python train.py --n_layer=8 --d_model=192 --n_experts=64 --experts_per_token=8 --d_expert=64 --d_shared_expert=0 --activation="cubed_relu" --moe_layers=[1, 3, 5, 7] --router_score="sigmoid" --normalize_top_k=true --routed_scale=2.5 --balance_loss=0.019 --balance_bias=false --init_std_router=0.0105 --lr_router=0.00144 --vocab_size=11771 --norm="rmsnorm" --norm_eps=1e-05 --tie_embeddings="early" --optimizer="soap_variant" --lr=0.00947 --grad_clip=0.5 --batch_tokens=65536 --seq_len=2048 --train_tokens=293600000 --steps=4480 --dataset="wikipedia_en"
Below are experts of layer 5 (counted from 0) of a mixture-of-experts language model. Rows are named router (the router's row for the expert) and show model dimensions 0-191. Each number is 128 + 24 x the weight over its row's rms, rounded and kept within 0 to 255. Numbers have three digits each.
After each expert's rows: a language model's description of what the expert responds to. This comes from a sample of Wikipedia text that the model never trained on.

# expert 15
router:134172166122134140115111161133143169082137134132130092097144175097085112137122168142108123153145123093135128152152153140114096157112170121145130129110154161101080095173135117154078135127115093144074165125174163158106109110140115127116098100102098110116106148126098156149123155141111094158084106134104148118116117131140125104103135139141097116152100123163103093107113115158092112119087150145131160105155094128092133108107136149126140148145154131102124160146146146168149106118091118142121126124082133147110139124100147169134120143107120117155103083162104160162146117091097119139
They, them, are and were in prose, closing parentheses and quotes after names, table cell contents, and backslashes in LaTeX math such as \cdot.

# expert 55
router:134125128086156123098138168085168138061147128108132128130130174132094130105132151150129125143096125112176124157152103149132107132120127116137106120113123157087108133152112087116101127081092112151111151085145166144110109093101113120103113107137122118155117126142076118119112161148151100165086110122132163103151118157174119149100163127087127102110114135154136105092104103112139141137099176128161144125113099147116132160123143122107165118107140126109105122132191147127113139089147079144088109119091102142154110136081103147160129140156149151138120108117097154145147107090145169120
Nationality and place words plus endings of personal names, often Indian, Japanese or Slavic, such as American, New York, Ash-a, Ryos-uke.

# expert 26
router:107108132118143113083115146109115156119135160115109117108159193139114122133146129141099128166161154109133095118113142141129083134094164118161134117142119192119127132165139106176107137103121099123115168121145151138165123127147116148126115145106093136127067109132101125128140146155134130164129119082109162107117112133147119101081119156062138135092099132146093115089117104144096136138112104158163163117132092133143098120110127149125117128137153107105116160158152129134128139141137149158098138123100133098150080099091140187129106145152088137144125122121118167141211148134093127132
First fragment of a word split into pieces, often capitalized name starts like Re, Br, El, Hol, Mor, also lowercase aff, san.

# expert 32
router:158129154078114144120158120112136117141126110120145074107177131108107139129088126167103133152138110086114153141129138107114115147118120091143097102120130139124077130150127077143073110102077103164104152150174109132094089118134117125165123106143089145147113140138079161103098115155138116158101102079120124147115115103158136140142130106105132146128123138174085091109153116138108116138134158133161126090130128158104136115117144136107145104134206120128101145126138117104117078111076104147128126118079123117126098093085130142123128140130146154152115107157098135133177133108117110128
Later pieces of personal names and common first names: suffixes like -son, -ley, -ell, -er, and John, David, Paul.

# expert 1
router:117111126087115136105121157115184136102127181120126120114160157133090130115123150118120114188173151104144124129112141139139083127102135115145131128113129154120103108143116131160096141159107096137102143146142092140186090108157080108147115116108116132149120148149108135105091176163137121185102113097086145118145120137157097122075109116117122131110087122168103113112119127159120131126105122123118158148153099126121091119108123140088158130151173078134150149142163099133097095137107141133137136113087112102125099133129163159103118111134091145135093118158098190150147129141139094161
Word-initial pieces of given names, titles and common nouns after and, of, his, such as John, al(cohol), General, Dr.

# expert 8
router:147117141120109136109144131123161139092161156127127126108160157102069133124119163131093106156144096117152118099136105141143123182090149148157115141074112150078122095152109089131099093155129120126109134131139175116140130096140091121149086099127136094138090140178127161118113119126160127132149083117122147163122109151162111116083152142111099163144132134158089119090161101136081103109092152148162185074151106145124126122136120135109124164152152132135118134119098125131091134150124103101110101115065135147146104121121129102113112127133146152145118139156114144165118146110111162158
Words in names of institutions and organizations, especially University, National, School, State, Party, College, often after the or of.

# expert 41
router:156113136108135128088125131108126147123134137128094113106144200117114121100122129158107131128103099094156117125174140160104093156136151126139133133132125197145105121169172109148123124118132139130086154132144163168120153115127122134126104134093089129101090089126079105116156165144157131169126114082115177093119145124148148113106088123089125139111080136149105094086131155116118116132117160145128121130166133169115114136123128133098154108152132145101097146139167133142134121131151134147069123120082096132113055123124152174119097147122132155129130127154103133149164104099096144136
Capitalized first pieces of personal, place and taxonomic names, often at a sentence or list start, such as Am, Z, Ro, Mo, Sa.

# expert 27
router:139124151117122154053127141134128160120110127114142084141115155097103151124113150142093156156139162113099167155125154119130134131137128149153112158133142144104109120157126093177124145129128132135112164140140186152139107148156122144075084132115117106115151114116083191151129158123107143167109095137104160128115107131137108109112146118116102163124112127167059069114132121152104124078109162140133140127127100161114151118129132141130157103128143134095128160191121134169135151149108124128107114149062148116138084139120182130133099125118120104125103122142106174130166125122125142124
Word-initial letter pieces, often capitals, after an opening quote, parenthesis or paragraph break, as in "40 Years Gatherins", (Prestige, Fenton.

# expert 47
router:098153155091120147112130137104094177124108108155093119108138153119081125112127176135100137123125149120132089087134149124128076131127138118171136090145125153096136142154165116123079105156123104131130154126117142146152125097142125111144091109110115147160099115133133114112125150132110139177120128128094186085142111130141165087072119171093112104135069108130090098103111091152098142093101126157104166132160121122142101085120113162141103119161123119099136173137166148128079116127165156154088120130099149129112113136141148140122102135139101137164107126126100148139136128122156139160
Initial consonant pieces of lowercase or capitalized words after the, a or and, such as p, c, v, t, Ch, Sh, as in v-logs.

# expert 52
router:143164178113150143138115144126173159093122104108127083103138162120082134151108157163107139167130102097149148110179126158151108145124157095119122145115152143111085103148169131156103112126092124163114146162168177153116110102121126154145082110084096111114097122143107168134145144144110094148105103133125173110124109166132157100081101120109093125156111122148137087146134101156109122144088166138132155129145110120101118104122156150108151141121157125104110149138144169147114102129089137119145114109090138161127135154076136138114117129106119141140110110163099154162133133084104128133
Final pieces of proper names, brands and technical words, such as Lobsang, Brose, Gatorade, bacterium, Mamluk.

# expert 5
router:130163150141136132085107157130109158092152143088143121158134155153099116154150157135103137150128134101110141183138113168170132144125125060154140134146190138092122112160136148151110165139128115110101160109165145155102117135127119153104116124139102130135079137114128181154159154157155116167116139132111119138113133169130101104073114142151105183141093141167117103095094113143116115141105129094148169143180113119081129111078159159109154116092150118106117128160130173139121137107145114136098157132113121110141102163106142146120111118144134109142117110135131169143154136104111127113
Letter pieces inside non-English names and scripts, such as accented letters in Slavic, French or Japanese names and LaTeX symbols, like Lo-zh-kin, é, á.

# expert 17
router:155158137119140136102133144112151157081144152127121115119130183099131142137110152131119084137154135090121138124136157109130095135169151124163122100101098141140124114144147102137132136095142135122102167100160140153118131108125087126130088108152098089111127125156124144133136169134085124172153142118075123111112080164156123089131142138127106123135080126157141062116147122157077149117109159139096158092150121124128118087107129142135147107121141105083119157135125139136150149095132113090114110104087151153117153092090176121138110164113126100118106093106102125125130179087104178151
Determiners and number words opening a noun phrase, often after of, with or a period, such as the, their, this, two, three, all.

# expert 38
router:136171147140111127090116107109126151114167150128120086104119156119101126118079146119116118133131096117134125110139097137130093168164170127148109099105130117097121118188161118150054164129112083123079159132154153154151092060148099110126121124109142100110149136145124118130092149113118134158134089151099163112151144137155139099083090110122144108131114169141120099121111099130082151111066150141129147127125122138152115123152141178106152153108134134098123168147128164127129112116142115093145135153055144129098108139098138100118138127110129123132121101136103102166126127127116140146
Single letters or short pieces, often L, M, R, after hyphens, quotes or list dashes, as in season-'l'ong, 'NM'E, music genre lists.

# expert 48
router:142136163158115133117129124098099151108164135148083098120138147112120073105097166157098140117141112111130109115120152126096127153117129118166113120145132203090100122111140077170120085132129126114108145108172160141118140106131116133136128099124096101099099186112101144146095139164172116187122106117123134142123099103124119160121126123118123092124140133161126120113173151128099137128141141160116162127166125137165072124108122155099087150095147123108096162155132126147144081139112117122121109133089104126148122106057154113105104122153099126136120090136121142135157169133112154140
Middle pieces of proper names and capitalized words after a first letter, e.g. V-int-ners, T-it-ino, St-utt-gart, St., New.

# expert 39
router:160129144142073148136149137126155156113138136111115135138125151103105103100156183157104056145133104120136116118147141121142071151144150116162158133121132198142087129151106133173152096119107122122103114140113124125138102109110124137128119094072154110142128143160115155127119160161102130210125100132125183135101129141144113132115133133106129118100091117129096078094105101136111156086131143136121127147141098148102101097116117134082124146141154153123090170180105130155105118133110103124134121119076134143119118115077149112157122131118133132137129112123094173140131114093108129123
Capitalised first pieces of proper names, especially St in Stalker, Stones, Stara Zagora, plus single letters such as B, C, P, and St. periods.

# expert 62
router:130092141118096165085088135122116129121119141109127138116144169080094127116105145139114146123134137113146147161135116124117094156108151123166130086116135154118122165172130110166117112121097128163126151124183152136128068131151065132153095131092117100153120132154111169112118124121143128182108080119120139122136133103153115094114146126121111147121093131198102109104141142133106144129112160155129147115134091131124123115139114170078166136146190106132134130180168114149129131137094122138107149122081115124118065122115165134112082103121143122130119096138112146156169140131138109147
Opening token of a personal name in credits, cast and author lists, like John, David, initial J., or an opening quote.

# expert 7
router:112166128118153142110120118101147157132172100148114108134166182087097099142089127135103115120148142118116105149108158127118121122136144130163107132109114133108096147173147119154105137149092108126114156109143142135130162086113111153151120113108103068138112142099096111131129140144133131122131143067097157103116104143150163147080128172126088176114069166139093112118120101195108116149156122131129144073129112120155113116129136145130114124120134137096160161128129156131128076090098143160091102127110107123139099168138138145089101143134139148141096119152133104133155169101128148165
Inner and prefix pieces of long Latinate words before endings like -ation and -ed, such as config-ur-ations, ex, inter, administ.

# expert 4
router:117172165136111107094125121112125155110166135131114101127138165112104119092075134136097124151119115096109122116146108137143123170090163138148124130124123111118085101147120086134159145115116061123116195123148154099112125129170113143144150111121119143123112127092120088136134134158130113116097149116114137096127091118171148116082122162119128109111124105175067124116166134159073127112127117174159155089172065148127107112100142155117158140130145097127092171169126144123113094124127124122122099102103137119132104108123145143112137168150096144157088119146134132143143141110107125156
First pieces of English words split into parts, awaiting a suffix, such as pl in Turnplatz, fl in flop, design, work.

# expert 9
router:136107141145118144151120150120144145076140154127122074082165148117083149144113146120117114164116131107138155148112140142122116160119138120125149124111144139123092111182151167137101109096112096151148154140155122121069098112109088144113128116117108125158110132186108143138100121139134102200118106091129103105123123106174128120097157122125156150108108118164125107106150087147098142167104163157123175103117130131164138165098120128107123099114199146116097167136121132133123117131100098132105133109121121137109129138096179160142130189111128147158088109111125132117131127109087134105
He, she, his, her, was, had, has and also in biographical prose, often a pronoun subject starting a sentence or clause.

# expert 53
router:167145146125125145136141133086137144112115155106104109092147161097089130130121139113152122167116119121130144119152153105136084164124146135140132142105106185084134086191104108155123119137148094140133160097140142132131170113122114129129113115124122120103109120125133136165080150101130087154113116123107184112075136164160101089114138131148107151144092143179129125090126130151093123115128150172101204127156081168128146118156131105106146124143153089091132128149133159122125123124120132075117139097103086150106141123092142128118106124101151126139099094146084149123122104107116148137
The word the itself and words right after the or of in fixed phrases, such as United States, first time, post-war, National.

# expert 51
router:082131129102120142083104129106158164116136143118104133108140171083121132113138143132091137144135121125132123131153162120128104137140153118143105121107110157117124128163133071163062133108147087148113179123167182138147106126151117152100093133122139100129121144126115150148108137140128148148098102158097138089083131123150111112103127100124134115103093144177090128130103123132085114134108155159151172119137077152151115132127139152136136127120128119090121133185131153180156143142147106132118106107095137123130079134115144134118092169122084105117115113157111182139162137139110190157
En dashes joining compound words or ranges, such as Spanish–American, April–May, Win–loss, plus section heading markers, opening quotes and parentheses.

# expert 50
router:141138131129091136093112153142100176077139114134099072112142167102086128155129178117120122141140144078132142153107095124093115145135183136152152118126150164099109111171140147161089131112131103155112191121110137153135113112111058128131122077134118138122123147128080144119128128101112096161119110114119110126111100130115116144131149130120154127155109126157144098099119096132088122150098180170124206115150128117128113120115118163129150134139129156116089160156124116143125141119105109139101113082129143121101139133113165154126137146109131159134064085134131118126141121115143141102
Commas, and, and forms of be (was, is, were, are) after a subject noun in descriptive prose; also commas inside numbers and scores.

# expert 59
router:127121150125103147102103140096139143129128141131131084136141182115101091148148162140124136144125174130107160169099158104137151164147120131158120141083116159085124088183150084146073129146111126139097146123119167149105132098144086141129113094143113144125136115122138154103143119131106127177094081111125133117144064120147141112113110139103123147131122138163107106108137134166058126105073139136143166085124124158124081126096120156139149112163145116120128168180132152164152116095122125111142107143133150148147114135124170152138121145148131147123123080133100132141144102099105152139
Sentence-final periods, commas, paragraph breaks and wiki == heading markers, plus which and that starting clauses.

# expert 24
router:109158149143105147094117124124144165078184142132115077134132164108116123126101170128107159124121141119160149156122132099149110132159125120148133108143136130099103144165127115161117145137126139137093139139144204160115097105109110158098113128108091092119139120147077185137139149116104128177142100128087160116140127141123145112103126167151095133119103133134125089122137153132098138059149173145105155159174126171107091127118116167127139117134127136119105158160147157183121150126150139105101143131089131147133093159111158114137099108132133123134093105125093135144154123132115149167
Single-letter first pieces of words (T, B, K, H, M, S), often after periods, parentheses or quotes, e.g. T-oungoo, H-ence.

# expert 29
router:148121183123108135105139132118096139112138112119147106114137147100123111164146123093061129132103112129109111136120120109108090113131103125154114099150134123120067089156151125141132093137139072138126149088111191171093141072142125133135126132120124133111113143120072182114111132155135125163116087139099163109134105149131141128150130122085118145162083109170120061073141148143106111116111107142116139109110128159118118153126112133141143112141112118089113145139170154124117099108130147137124115091116138139144095124129129150123100140145126171116140099130112170167191151091103098122
Short syllable pieces inside names and words after a capital letter piece, such as re, is, ie, plus name starts Mar, Re, Le, Win.

# expert 22
router:139144153112157124115103150151151153075145140137109092065149169118088115115120166153112104151127116123120125136178150150120097146137143110144115133088139173098086095156133123155085117126129104131071175136175166156106123119112107125130089116097115119132124148153103142139121169149141112156116131114117160106113107162150158112090128142098104118132111127155107091116113106166087106075102171145126143102143097120112119124091132155113145135141161127088115166142154159144119106117128110132128088113090116138123139122091134167134104132133123129143114101176095168171142150096104132131
Common nouns, adjectives and quantifiers inside noun phrases after of, and or for, such as many, political, health, marketing.

# expert 30
router:110122124112116105101122148150162142118153117155112093095151136127103121118133194142132123157145128132146118096133134123131083175132132134137121126116133189113114110139171097151094134137137111120104166156130138143132157125153095141106099085110084111111133123112123128145102174110139088149089150094096156096102128137146131097106122131093110112129097129135064107122126110179064125110121166131130154110191112134118106095140082115100164088132124084080132156129131152147104106115132132145135146092096113143129142097084164161127118153142145116112106127139097167125136152110114138167
Adjectives after articles (high, new, local, small, several) and first pieces of split ordinary words like m-ere, adv-erse, weap-on.

# expert 12
router:120154127097109147157113164151145140142117123112106098123131128100107112113081165167103133148150122105143110114123145114110126161101138108139123110120111154091103120133124034160088128137142074143114152132145144143107153087150102149079113094118111143122122115139107156129111153144108132143111107120091156161126111151146126120129157100138143112124094116134097088121100118125110156116153182111142147107202117150125118146111124116114138083142115132088110122162142127133062139100099088122109134106096116149082122117057124150134144141139131142153137117133076166156144138105109112139
Geographic words in locations: compass words North, South, West, New, plus County, River, town, city, Park, e.g. North Carolina, New York.